Weights of a small mixture-of-experts language model, trained from scratch on English Wikipedia: 6690 steps.
Below are experts of layer 3 (counted from 0) of a mixture-of-experts language model. Rows are named router (the router's row for the expert), gate (a neuron's input weights, with its number), up (a neuron's input weights, with its number), down (a neuron's output weights, with its number) and show model dimensions 0-255. Each number is 128 + 32 x the weight over its row's rms, rounded and kept within 0 to 255. Numbers have three digits each.
After each expert's rows: a language model's description of what the expert responds to; "mostly gets" lists some tokens that are sent to it at least half of the time. This comes from a sample of Wikipedia text that the model never trained on.

# expert 6
router:129138146084130137141156159138132116142115106107142168109094181148148126122092165054145121105160085060132194114077105147111139046114068178104166122115174133134100137101094110186111105103137100093105124128149078167157119136204115115136135104103081111148170110110142135103139083113125072188087060189066150117163146097116123152069117117140137090101107155119125154127132178087138117144099161153088157099150216202073095086158129166157166149104180067096135152073135122123106123108163120163110127064100164093142124098142170182111160086141121158133171144132104155152118131164128188077157133150085129129126144143135161127105150098160120144109136128107143096185153200139154111156155084198111123055169161096117126202129090111105077136124095143104127082114093120102126167192112171
gate2:082112156153055102115158186153163144170114165133162089068154094121137114123119109156180181153112104167159149119061124117123056068100102179105124144145104121177126099115151131096131156111129083158063169130111135128150152178152128161176146068164097124081129164101167107111103118096126139156150186133087139127092073155127133157107163135128085193162120152176123120125105099093081085141179131151080109098152090173146126101165160126151132139117164099127236166169138124157197089144134119198144148156136106068121107117138109085096110091160114077133132156117128114128115093170177108075157116089150134144155119112113091106117131125135092126115139140143144161180081060130115115132118157104061156183142125110091086077152087070151113155103077190184150143160206154109071119121111150
up2:048072169103114128168157106116119183142171126121097171106138095066113136088129180104146117140077111125138131169112158122122138108077130161118098092127100113070155164118140155128137101158143190173131196139111111179215118155166111072165093079104127148132146157151120098112144022177086106132166146089114102105120101113129139134175141090142148112112180114119114150186198102101150092190101131122118156139107144159147111096107095114132112120099140123180192166168125108109133164119135134107122151137150128066131117160131109101115122098150127103104154146143161125136128098141127098167144157130111186085187149121119157160191122128171164123101157153099152112062103094085089162157154124064149126055197127093152101108158139095161089170147164145075075042167156116104163163130081059
down2:154131160062146176115127082170094111101127052167166163154145120078123082103114123098106122107093137124128103137136082175155124110132099121138129110110073138085159118130136123160053091152082144093170148142129132164166144117104136107109168157130103075185100106219076075167076121108090149120154079139054100170223138170078090123144105136104107151093136118121143094174138164160166130092171097166062126156140157132145131165108124153108133120121197120099120112151161135146131149078139131078169106209198120134159144159120111187148156138071160102083158082088154082088118131134172114184100157166132094085108067142129122136153127097135133120098135189098125131139171125127113092151176145175160089064194129142186114087104153146121108115154163069138145147111150147112097135163117139
Description: Number words and quantifiers before counted nouns, often after of or with, such as two, several, many, various, and following digits.
mostly gets: " many", " two", " several", " some", " three", " five"

# expert 17
router:127153123158143113121087158103086150158108141084165099145140129186069169085143131140126107073094149052153097118097091133139090135143131094132108126105112146160096084094153150113128151156128164127148135193141107158089184155161126094108128142092055099117071138108122126135128170105136139051112108144120106095133148116151128146155135216166058147111162116090100131166174175091173135181191112107174078140134150092157171111125202121108168143157178112217191127148069093107145131099109115154123104079079111097118188118116147133153098127095156115062165074133117153102125146093167148132175109133112099125049171159096082137125113198155119146126169144166111128171142163129138124156063074133158128130147093125144117146127187159096084103144153094080168149108187123094071084161150125
gate0:147162152156098128176125157072135164114115151145155079132082126093156166132146152110106133091079175142132112140161118079069127102204099148165135073119163190092078101099111116158154152151144123130143174138099086187118079123096119113155100125166163113143107110117130095220094141158117127152099147128080121150165142136102101146124102087165136132162127159110158117113122148130139153130109149148162159121082124190154189133134092166081137093126105137138141092139059181079184132088105178167146130089112148132156092173103034117139125110107108066133126122088144176180093118151151177111145036117133098123106115101148075152108094143153131139100102148079128151090137160124139123198127079160181143142100076151168112103109170148123034100106139074140087105150142055156182170112056133
up0:216096108160118128106148091122148142127088098127162104153116145114149096142111131129111088145106095114135135106046138068083130125175047123134084100124162111128115123093109136147089159127118140140159094158132126170176171164177089152143189147131122199136148171108082143146146139180143092120169123121166134100113079172128128142113153116157155099096150136140146170072170074139075094136142139118090174068104122101109172103172155163134100119213133166130106076104092143111124192163115167102155090121149144094166125166122125145178123072173144094105078189145123205095123146158169156182081125095124093176097145147157136182110121082118130133141085098128098105109107154110163088097114084059186121164133102133211119117182115152123135112106172137116118142140054092197116154135111061
down0:127108089144059143122156072148156145127111123125114105105105114154192150112077175127134177120175104101158105140181176132134186108160164089115189143147111155125099137117138152135138113157109130117087118118143139128160147094180097102131138122117158171119160090119131144150115075140140099138065093128126176117124043096118090089167156101112175140157180180208173132082164099152142153167079192095065151131111133125126137162130171172175155125130099140170062147121166157117074088197123084148094112108092154147082180163086149084081102125157157139146156117112059151168153104117099095137077156120115149157081150164072157100104186138130167107096140154128098139106113136106131057093127121100077103149107118115096136104144140203108115115125228165111076144155115086107103125156058095
Description: Capitalized words or word pieces opening a paragraph or heading, often military or naval text, such as Battle, Tropical, Capt-ured, Reg-imental.
mostly gets: " Due", "ternal", " Success", " Lt", " Tropical", " Battle"

# expert 31
router:155118149143136162101140123113167111146087131166110100183128154117109125178125066105116170141104079165112150110177162156178121108182094175097126070103136128133107147114105143123115175177145189137118082146177107154090093129151108163156096068069160124116047159091145141116081106059142127129218164104154158177138163093143087147121103026113173192079103106180177079150107140066173125114116158088127150100135147185161140158094146170121102168109143052053122149122183096098157148131105113149121118150167147104127140130134064085161087133114097116100141067135139159124173147139142141105156127117147134184081149137146103092122125161110130164076126110118115119126178105150169093144133172079111122181107102124108152152117114126079163148116125126111116062176134186190120117114082143
gate0:072140091180127106152135160044167139112053154161156126151126119137157083107151129189106143066142080111092116110144065082149063099088115142091112053147126178117156141096151155093197141121152130098175147112131157108109125077124114104111085154120097123156137085111186091180155149153177135120104124105047149161121102123120195108121143074188184127120102202120132114170172152123093157134144055118097141136129142147133130076199124095131151123165097110137116175147104157165084116122109103132130112119162035077095130139077136161124081097149160091175119089162121173114172156077113104146146117103096089161172142137125074168131136130103138107089120127118161144104133177138178152075132119147166113116136126117136090135148077174150179108195092120135093117095083121099139175146154152
up0:137126153147149097067141129091143144123111210158118110154149159131145072146137172143121116080151125136122156133178123109135086111109075130161129097138112181113205090131163177125208143076091164092162170097160108118122158141142137082090102108137048163129104127147147074167149129106197142091143144109129188163134126133085189132120148100134155114134074178122098131154162111147119131092149049075150121157135117144074139071131109107128165112126059125106102164168119125160104073094108127100163148123089071140092077109066151138123105100143171080211090125120118203082181135086110136159194099119119145134144177165092074136107097113067142123112093107110135130135147182122171149092100133120176115148095193118135165098155105126164196149099106121115173129095093169109083159118164112
down0:124105108107098176118122134163101096144139088113183168148154141191148146157125119185105112157121148080211080157146142198115042142104129131162141166137141127127156115164098103126163132133113145108121102181058136095174164086137123120135131131166152150159118112132101148116082123103160122116054110159121051133147095138165091106089123140137105140177151098105161161109144128119135156108080147181110131153109132098146200109157115137133172189143170062145193085111158113148132160132129115127092176097082236112167090138137065085120120158127090187174121076103111067109068075140130133068122115146174149140129119150165150102123153126143129152147113109115115108160123111069140068093113152115092103094088075149088130160121124175074142146133154103138067170141156050138180081111117178
Description: Final nouns of organization names and plural group nouns, e.g. Legislative Assembly, Social Democratic Party, World Championships, teams, people.
mostly gets: " people", " Championships", " students", " countries", " players", " films"

# expert 22
router:171164086118139097192152169137137140145096174106160104088099117120077190135135100127111068155102065132137108107094153097089080155128153174117178118081145118122123129087124131072113173134085154116151106153146118134099162172177110106126198155160124158112156132089109174181129147074139109071101123136105112113116155106077178105153209216168099108152107144117142148134175157124094132131200110104129137105103126083112144060131125089146089092149142141145196129091178096099137144117133112138122167111177081098093208096160131126131174135161120122093162146055110184086138093098134132187133095107096156106109138073088130099070134116173115146138117105142107124100144136147106146164116142143121068148221108109155114057095201130158087086158113133127145190083180156143124113131138107
gate1:142157130130148061157137120112136142156160163059170125133163161124174162106135208122098136079149135108109161117104123124136134119154091089146108126197120091149154094135088119083131166136123128164102129100100091108095085050123119220173186127120143116031138135160133094136154130137126093086124118198128080066171080144146092155165142126089085123135137099110192170059128107088111145082147136168097133124071115133081094140136092116185145112127100111158150093163096131127144142068114114127146090101096122186110100143133162127101112167152153087188176103155134040145124094087176156142156131127148122147103059110170166145178155169074123126155162142140139184154116106133135102123105124159100164137152115132087091185105162167127114179118140177097075144133214120165178162128132131
up1:163113157106119060106077143131164099097075098113089157157114129150148146124097117178138126135132136100161086129151212159123108100137165173177134063118058146099112185076114100095155084188172141073111100172157159065164112126103095128102110113108124101145124137134146133144155109161135136127138124080164180161156163113105099115066135162074119106142108196166118093131128115098071203071135068118144198105133171133201107114114140127176142105107092150137108081104146122144078137093198145095126159108176088135077091179064098127119068116124109137104163123160109144129122210124091122144174134155117134172113111113036165150137068111102195097121078141145117100180128109146122174142124150173123134118139124113156183145102135123144140122158137099164120103144139162068172118086094136
down1:132132096160120181133125189114107056133115108089105081154141170190157146052032159086088141154092157142159093145140171189076162065141122173149126133181121168115179054092135181105136133147145096124098089114205131098160090151099160071120127162137115124088127153120114139090060092090141164121128100109158182161188131179137134159141075151091115162114076176086162129073085112131053085169122087135147114124122172195170121122143108130132122076166098157144088127165132109088153103151147136103145136093135119150139158114053111167109100151149112119109154156094210191121136130121158133064152106095078120135126139090102135148120135096154135123142124112144184153151105149118164149106064154120116143169138103118149126123167121167096099128111141175140120102128110199149108119139095088
Description: Pipes after dates or numbers in tables, plus auxiliary and linking verbs such as was, are, can, could, occurred, consists.
mostly gets: "%;", " are", " were", " occurred", " consists", " could"

# expert 30
router:090126127111136101149069071169104171065132092103110150126112152133148186165124141179108119136134186120151060180129126125121065144115090089107155175103105108121183094189184124162103128090137168143186166163106171076107173133159180158171101144108123119170110050158114079159104118171121090067133165068118085110161125132177078140113141083137126131091160102184098111110101118144098146091144090060185115126116165178120124148159111126112098090115158118140073155129073095119136113134128120070154087176156143114171130135098088098090131138150180133089117097158103169171139151139137123132138076070164129114188145129170137121171110127125140132145172144172064137143129120122154118104130097064121230144108166171172089152106188111144126083188154092132154112174134117103142132116149156
gate0:138105114193133126138127117083194144102146118151082119166107067121070114127127101153108149143093104093089113157167158122131063048109161103150126091190107157151183087142180114093113148148141109133150072074120169106116130129099184068090205115140138127087116123159159094131107167142151177119149178118114167159081106091118128165136129118235155114127108104139137133130048057177130138113150140074166146152136116124074151172134091167165068144142166111114111084115063123168135138122113063101140127159178142087142150165197107088100138132099123141137100112112165108134094180131102085140128166151108194091159147140081144074174098179145124107118177147155141143154149142148067095137130125139120141195167122150110150149126124184114125157081111129121182081144169062112164116114099112
up0:164078138098101118094153108153068163128132132109132178109159150079182148147067168087170132171115213154159142147075099151158150146122116136107163127103183137159108132092122155152120098113156146166129181125082076155132161147145114159154063090156137154116175196091100161135217115148139071143075152160182147051152148147076138110121120126077163118136079166179160135112121162148096121119145126114093085125132099116147070108120135069072206129090160147082096150133192157081091121163121130163132198112148101115087118121073076075139125151137093151113111141110120108102134104169131087142111125162134069109132124111141176167070109086163159089126169156101124169077139108118140098126136131077111139121102090134165121122137132055118114107121218114179145117134098183119098148146099157
down0:097130093111089130139153101154161148101153141165101149047103156133131189106140136153082126193128164116113154079092179077149096133023073155150147097165156097094143105168141151121113180119127118123114127093115120132115071124117166159142105193079116173164123122094141151104129169090105203155112107135075092139171078122156128136120100147176137110130121163092131161098112144150134100129092092150108135178126099115110086140108127141156084119076120119149114143084114143161139141137065171117143092131146152160141070112192211162115161098116125187151145114200149135094165134126180126127067124105176106057089126084100159061119132170128139192127113135098103131138119172161175113117150156147116119099170138164197122121144129083162208161105083154094104128107146128143131147134037060
Description: Given names and name-ending pieces, such as Robert, William, Maria, and endings like -ina, -ith, -iya in female or Latinized names.
mostly gets: " Robert", " William", " Maria", " Charles", " David", " Richard"

# expert 34
router:157189176112108122109098086131125125172130130160092112157074074109166165101170136142090118119127080118157095042193144126140159177167201124119157088136136131083133117084163099117144108116156105120100152127106113128127121162154137131194099142163153127132092205173082127141114113068118174096115139128100128129097084096123135131161154162134112154153235132102082164187173173091142126106109067108135096108128161133104112148145166104100132130184125152152074143163128087135117154097097112116128071116105155129146147177162166136056049141161119155110148129112118131133146179125149085158101084173076121149094117150077155098143093144084183067173142127137088123133135162186164109161134101136185088100079088070131085133190102118127161111152117082120115136107187106165111095081157189
gate0:056021116154175117134116147107150110134114168103126068178139101115124111119128141165113067162182091146102122134068102127092125122109143093124142071136134110146090165124168097144065104108118184151090151141149107124072115104156084123180098159106099127118076100161134149121117118113143067083104094172121134129126163130115161126144205110146129134114097131144114146181160107120074139142148114164126210151182172120104128192139088196151147158090181120090095115133145108141165127185132181115123137164121172133161119117140148102069114065166141137174190142152118147144144127107122158104068188109099187146170115106178164195100133130159111113092170115080116179125104207105133108071095162144097171132132100075093063159167131096127128189175121137137101134130151147132116086170088126
up0:110101123085129166117082140160122110090152151085123172068187065141051119159170231086116061107151167149145200094049130115135152121181166161105095146084065173108145156149100117130144156097159160133117143110120162131120063139131196133130129126166124143117145127123096107067161125140105105111132166125077204169085113171149149068141190136156169163127108101127097139123134126119159130119104121128152107081135109123113132144121190140086087091121104104174124102146092096168134116112116155098111132079103109105109113139193074130076139176155052170100137171079143085106187102134172112150182142110122145148090132088120137182134101055156117163126112154151167140170110119101110156113190102111157110139157171156106065147149062143185106115167108133124109107135142147077121118113136138
down0:113141125134105148118148125098102114107150141121111156129125128169123123135124199100141142151076111114116120158150099111129103137138109186221141153102120145138133132097072105165166120110110146118126090169087112095093102151015043094172135217169143112142169113088120145134097137181107111177082095124101100161178086024117130154153106149149066109141087119175088115110084130124047067147108149170133105170156104141188121160172111105109162151166190118132146119165078129166117109141167086109203166105100145105073129097144110116177097144122152132101134193138170124175105134094125093134115159221124125108152098152147175136112186097159121094120091146111158107111141135130140186122098121137113173167154108097130125097124052104162161153141119116105148104200136121109118118143079131
Description: Capital letters and first word-pieces of proper names and abbreviations, such as Cardiff, N(EC), W in results tables, S.I., U.S.
mostly gets: ".I", " Croat", " RS", " HD", "usic", " Arg"

# expert 45
router:159114147060104173167149191104161147137148071167131141052130175100157136114188121099166120092124135084119137142145098091131106144136124192135132141111141133140161090091140150143141147161119041123117171098149161117180120146125107121116169144105097107098127115160130085143151134108139106133086162131118114069084144103123176156125111195157161161162159144099105169170136119147153138147111108119122148106143160106075106105148123133154082098129175200135111082079145134080131100073112166130070139092087161203115129060192151181169115053181103119125123112117149077171108086118138121140085119173112131139140094157184151176034146143165133151054137048170116150100127167109107115135133165126125103077180152123136130154154176078145091130103112191086099121136117158067117127178125078
gate3:087135126089086098171109080158131136130076105146158169107156118144172130098169100133099083145146147102171194116113120113152173157122150113122106107098147101110144133177186149129152086133158119176157177092080130111081121131122181142184173141122123162124090097124157098074112148161130108091148153123123210109148093123067118209167178130150150078110130079087163139156108149159115089105066113138158171113153148090132117069103111172076123134102093119111117103125098142195179125131092135125097159160140157141109136124121128052097056204138098123101112125118123110110164134076129049103074168112129144085172102123111203152112190161118164165129165128096104118100169099146098050098141129126158076146133162133109106146094151067106189160173197097166127155151134176117159088149144116
up3:149144127077061111096198173132120099124145167135162123109151089155152108107122093117139057180119157131073144112101173136106133090128168169116120172176139125175153173164054163153152127099150066121146167174148123153078191112111145167115137070142167149081112098098132162086120094108149117127177110125175095151154165164115140083113111086097135124152129058122121183111088101127098121147138141140152110105126100085097127121189099104133101144161140092125141104146128093163186132081085143127101144167074146087150117139152110150056093133101134108121151157093074078091122163184172158188142149109074127155067181100174157183187142146168113096155083142070127159133158110110089155153106134105153119133170083120184145134064199179100099140110101148074147147117166134125143110060163130
down3:128119125054083195101108114093150125117086170089092123170161151191109111156105121174153087145094055176113131184139152156166121055153124087154076152140171147182184206102099097106112124097077117125125146116132140096128167115143137136115136163123167086108171147124113102127151119211099098088129085181127144122098172112150214103161149114125098098105175160164073131076131109129136082092149097110187095062135117148110137155166142096095138100157090149106110129131115132176163125117102092077157159133146162149166131071107079132150138093111111087131136179179091104143100165133085138226107070158152154119089146127185129169143117119125106142163107167092137146126143132062148143142091116086120154156140132187155126164080139159138107169120118097152125058143114121111105061166095115
Description: Indefinite articles and number or quantity words before a noun, such as a, an, one, largest, annual, and amount digits.
mostly gets: " a", " an", " largest", " eight", " annual", " one"

# expert 16
router:172148119130143126129123109073180139119196161124144101093180129075173154140151154133135084060064127144090138109125128084154098183122179122133140120084149121083123191170126111111116129101128171153133110129100114130102105107107177131156128189116146181083111133162153200113105161095194094058152082109138091168121134111142168155104105168090100096179089163175149111120130164125120162126126116076095085113162195168100110107148146129096097176144136180159160109107161055117139110135094073146109134158183135194119196133133202104086169167104104119110081130069140100108118105123133101164100175095110138154069112116079185143156107107146054142133164101101138124073140110146132139088126131079121122134128103138113142092170107196216136084148104143112119188181151103110130153097143140
gate1:085112156170070098140087155101064140118140178178073130102071095100118129093151125106126125152208097136135126120215120156105108118083160059129091168170134136152106130101154130173172130131146081160087121138115174166167097123160126129148149102128130119146067208117111143149074140135159149062124055096094156117092133134175131154137132142123150148095149194161144146117153149158114198190108096100135118090102133097132109046107122146179090169160153151160116160113062146065108182103131133136123134114091147098152103129145111080133126113138159134076190128100123124101167067175158122093111127209099114099166129123154107090089086099120148142153185143098129141176118100111158165056176107133159139148053124133109126138137139123126184134160169115097191101112170146103149148086142164
up1:110143090118181119086110072128126060103174083120191117139142098143118166137131126154144129116092131052060052185092083082116174118152111136125153099075115176118171142157106159127130095119110125148202121136101076082114189144086119073088124114174149175176121120106080062111183052098070074146174141182144112081105153098126108182131156089172121139141089105094112101115120057136154115092139185111130084156150114143165128169134138078110122129124116149070112145164183151125124119171148164125176123182136165199125163217138145130097136156128154104124123147146179166145080152123089147147107118116090098148096127113054126060106127114106137108138108112138122119116152182161109136152159154082128126141187137143101095134133098142164119130127090141135085134089170112172114178126099147
down1:117142094159099093131145164151108116133099092157128144204092127131159196161099128113109124121136115139110082109068162136116175088157123141113193170121148161119143153147096176111120118101146125137193141117128111154130107095135101108085139145135110159114125125115133138127186179133142062155074108134075125085092107086147086119107151119189086144136160150123145148137079155125127152128070160131131128083144220174114066144164149104175141132132136055157161110206132186130144118160154108129147139033190058070163151125100113116163150129086152111096099170173131123159048102135121172146117127085143127145119168156085081085134108116101121083064112138188120184139123122164090128060090162090124142153130153123132155108063096145117165111113100213128136135139046154148078100150149154
Description: Table pipes and separators right after a person's name or title in sports and awards tables, plus surname endings like ović, sson, Jr.
mostly gets: "ović", " Suzuki", "ová", " Johnson", "sson", " Jr"

# expert 23
router:113153170141109101136104140197119170121149123099155119167064139127108095116188117169082065123178118107095132165154150154131147105129122118126107161114125162147143110126151155098102113081094134097088080164136090149115118098134163124192113157180126096085107107130089100122130161133092111113082161129103142076120159139101129138146123192160113095165157120081055102160133161101146092168099136156176111145191191085127135134141108162118121064130145162197125167142111184172160111122123153093138107106073118097118180138087141124128096170203195150092111109170075088149125063107158129108128087135163198105176148181160116123141115163140101132182128149142110119139128133144157143127075078127168138095101198056115074053108133114018126170109131100136122180109163095119117101178152166
gate0:154174093103136146156132114143138188106139146116121119129137117161110135097071145141121147127137116161112117106078236132123128121150137099155135088135177150138122129124169189164106102080163079112189143090110184105098171114124183177100185094126138075069225119100160107124119150080125120159111146100112138134198117116121094080115163105078160193146171175129106133115102109124115133160102139108115085146137146130046088146169067120098125138166180103137060099116074056161155144090159102166122093113147207146122121148121154159088154089151108096133107119174123080129093178125129136116100107145110175088145153166115176138148121117137106177139102136132136154108098030132144166127125053232130158089178164086130123144128096184117125123107115124139161072117149095123147125115122148
up0:170192111151168166145117079167064099174097082164065176113119109114116135118115166104093178184171149157102103150109143158098142070132120093064114116108157079112127142120053097091166122081105131118147167053128151125090107113130172116144119119110143178138090125127098105092158124130150043119109083138149153173151128111096136110136121212092086166128142134088121085142115061114197103104133183113134133129098171118161088091117091165181050152104138155176123185145123185169136127192134193146106145144143118172150144104132153102138157125092168101101061159166103155108146192137139162092084169087123118085101138149155126147183131125156102134162074107097099140125147157155082132074145156137076136094064133158163149127178171170118120088100132118114120091154091133127143128160122131
down0:177085142069152131159124084112108144100143148099145123155143084125099097117147183151136140100108097093127128124107165024160160105072111078097124156135155149129151127114125175106108169133182142144078163100128066187158149097134172086106139110110116129142133116202153119141113141150169162115120143105096104066056126160155123143133122120094158144153128086137129140121154063150127152135096101135149120154142127097073138160150086204101154116159178123131159138128110091171186126132163110060190147093069106132119133149191199124123140173114132117166138134085153110146094146126154124087084144155092151188137163116106125131098056159181060137094127118088093154151143174143143144111141127134137201083202127076045169163156087147111099071160090106153093187122098117151154081095087138
Description: First letters or pieces of capitalized titles and proper names, often after an opening quote, such as "A-w-akening", The Simpsons, My, Your.
mostly gets: " Your", " My", "Ex", " What", "Un", "We"

# expert 51
router:148064189109159152118182157152115137107120194140091129211133153096127179165087159154080200169073085100093148145141139101080118090123120121104092144201119150082186114107098180117138122198094116127147182129146096148178149142069103151140135147078177119119134106174134139106130142142138143154130188113138155137126125171147101079165124115084132184130121159163130136131125031072093113161118151164117116086161108117168167111141103087121105082141125154061126116080085111158120098172121093178131128117140146118123136149104130102165125090115133142104190153114195120161173139178121161115149132123144107125167095165074086121074125111121118095120142135103112156126110063090090211111102170163100126134113170049049140136131131087111176155146155074109114083124157100168097125158105142
gate1:152040144156159156166138136126125123130159132128052082109196145153129135144178121165128121148129133153138110187114107158071130081200077085192201089107116091085134084069157086113140095139088125125064133114137075098134135187133113209092098107143129132156101118176099119123121134096168125108115189168155163171093091206127183148064148152142176084155135164086114154108173150105124110152091091176124102145098113108100136079139117147129128140066144135138149143138138164136180118164136137143123123146140124137097104151149137172099119114139151122131141121143093089061195078125083122136099141106102158104174136082089164138105078125115133152047142158079117110136072099121134168121159099160115086106112147182115091144154177101104085169110124105111144174101129127197127169115058163
up1:100077205129117146126156107172086091121160103178122092172134096148100100101129110196195130145121160192147155124114155089108193112145122159124144088098134178111138083143154118128124116083111134128158132121118174107151075179094191148150087148187127112108186066141167127159111114114171152114136191088133147099134114122141151114150188106168101150197089143141139155078137089149081147096099161156132123098166041112131108172123135128137137110096177156173118162076125106056107086148104091129154182102161145097158141128117139118145129156166116113128083120075070102113156119103163167111077134075093231110139137186110113134136098163090128148121152135138103119045179137141076113144119122086155115123132095078080101132095143095143064113084124090087194136149117158183140152109138128
down1:108109106117101169046124085152094119146108122119167151178157121105143140110094100123094091132176156146116170084153079095163173177121162149135112157103094180114112139104118125130113180124160132146155083087157084101078159088114132116121095103146117114070137087106097119151115186095164065082165103145114153182073147120144111140100096114098195119182124104151141132192149124166099075168172115174152170156131143143149131101149126124186152098149127110156112071106178106123125144101092098165120145168247107115226184142140073157132071165147130111113133135077079207146055066089135121135139132120127158153095085150120121152175109121150138080148155144107150167200141122118100131055123137125119116107112081094164142167104086154111141133092137167119140131120163107135092170096088147
Description: Sentence-ending periods and the sentence or clause openers after them, such as The, It, However, but, although.
mostly gets: " However", " but", "\".", " It", ".\"\n\n", "\".\n\n"

# expert 55
router:147158112111070122143129210092129133157134099189107126111134142155089152163182170145119142114074180151114098152214147128083142078119133180159127127129134098118126134096083183113136134151090098122112108110128179090150059155115169154131145131130115193101125086079141171143142135090120137166165174171185129165131123098125152114079130043118192182122104119108128152142071192113113065108050077133131189112127131116123129189127110136157086147067143100105162149140131078101151122166145116102163124115139075116109105128184100103142063111129104125117169145068187067146160125167074194097157094109132132123161089119115108076114118134103098153129058156095153100076137130115115104163113143103148143117136092143110128113151193062123152189095162123109101091104089165163126146173112157
gate0:159133171101157164129100086160151148113154163123128088108105184122101132100074137062176144147110111126170110138101142097126173106097073185135099074136173136115134097120132100084119101100165081164122184139163070098164122146182141076174101086064113108100101151136166145086141108139118089137149072155079140142174092123173104186104137147159154165114114135158125091111159114220132093054108144131083124085138094143166154126156106160174075107118113085148146120143088107104164213137097099120134152142131117133102159094132057126076098150112053118146103166142118161165137100075162162114104132138162148119060152169146132096189134071145153184101106101096163136185129137109153145128117155114144150107088139129188168126135130140149188160183113155086172162120214117117143146179147161
up0:125117120145124114077097110137129114164153130161173168105162136124153154131099160132116138098131115135135139163092165095119103159149134107094148172181106120120101120193122210164219142145151148105114131128105149144097087112148074183088138165172110141132134127143060144162156149147114123067097100138141069131134112122111072114158129129094096096071108113121155126111139084108104186114140124121125185159070161082117114125140099123109164138112183157105164191111117117112146177112158183136073088169096152161091075147110148156087182163134160145062113214082130106141113036117132114106139132132071103111182052086131087068105109109099135114077121146105136160132174124154142079174162137176056141090123094099157145118125144107122068164033078109165117132137110142120178095132192135
down0:124104111141110108150092137166064088137092115110112102172100186097149073092092173126183127151137126157154078132074127129183100138142086087134093055091148162177108079116082097161154131139171175116132118083136125077135118090181142159137055072184108138109138062108126077107098162106117120137149193134144099097117127139107097140138184110109130129136057103021094134156145200109201148058152131111132125126196129124135153180163138118170138111111155169158149119151198080119115182126153178165132125157136099131084099158135101184164106113085137115151115173101150128101112209174124080108120199108158132151082154137126142114127106113115103112074143165159104143154133104149107135140155104100113118160162069139143113139172139130174143102151153081121129169104116098141153183126072130
Description: Common nouns after the, a or his naming works, roles and events, e.g. first game, second season, major role, song, book.
mostly gets: " role", " story", " songs", " book", " song", " games"

# expert 36
router:120096133165140146138176097131166172127101122122152101072158169198154161089108134125097173197143057160145126104092073083086130160155083144118171148149100095144135156159136062113117087127158100110111190125130180102157175150139110130154141105130087138152154150069133152154108116136130137169121073155151158123103113166116127143119138137156084130042126065120159172098095103077094197173150100104106119149160056075149122139062139074122132180148100156147130078156047148161142111082155142174136178104070179118187109139088084168111121115083086149153128109097071183082157142158099147109116202080099152076105100104153115171149148101115117159149124152083155123129134139131152124150050141162156120135184127072137146143144102185133143102154067122150107148104155136128132103120105123
gate2:134169136118167144133182135154114140156092162138193134125086163143112188111143138112192178099113136104115143093178107146098130106097140151178154122090124110164123097130128113121123102124092128143145058100155149094081129195167081092101120113146139144114162101155135137110101111140140103098139091127121079171163128120133155062076090098119080111150114101115157074130159074102129143135162119139112162133207177157071125099127138097096111091104135147121148099144105147074145131120164180147156112182168132155158182120128107072086099147155152066196135158119147132149137067064129136144098115164169146085105151083127083229166125099090158159148176163079089101141123133164079078078164074103167116077094138152058035138117141122147091172167130177160098115153122163148074117180124122
up2:122152173118139085078171106141106110121119097165117155160105128167105131085125104146096165136054077133155122122145134110142177158133083129121116146110185163183161148087164095077121197171097108156125104145171146154160093126199119164135170102139128139113169180054111133142074126082129151141114124080095087121172109136087109103149093075170163034099114086130128087081096144140187118135144158080087100070139150173188157109211117070083162117153149144131140124091125141097136149099122079131089137148134132140179099108098129169128152171156109091129125201141141096123117114189160109123136144094155126158118119072137110169159149131177092087128085140162185143171124196124203166100129105119099088129116157126163110134100129108135154132140075143114110033161117103118137097077175165
down2:104104140171154153137126143134090151179136071160120090136099171119138162163128146104103144114113159125128112188136203134116125112214080153114134066082091208148131151146094094069159161145154101134096112077107090138083104069150100163165199176155157196156116126078123146132144116147121084073129133122150146146155135105095117156187113113138101139077098192094072183076182156152128165126087073110241088117096140102176090181073058124148106166152110158139138122111148105177130207150155125058079123155063149115156103114075160091121164110116114127132145115111077115126087098138099101109175164075131103121121136129134153101085110170157114137164157082116138114148128111096099158109112160144133146141104174119162115123108170090114160144159170087122116126111135148108143129119093143
Description: Prepositions and direction words in geographic or locational descriptions, such as from, between, towards, north, often before the.
mostly gets: " between", " nearby", " median", " towards", " east", " above"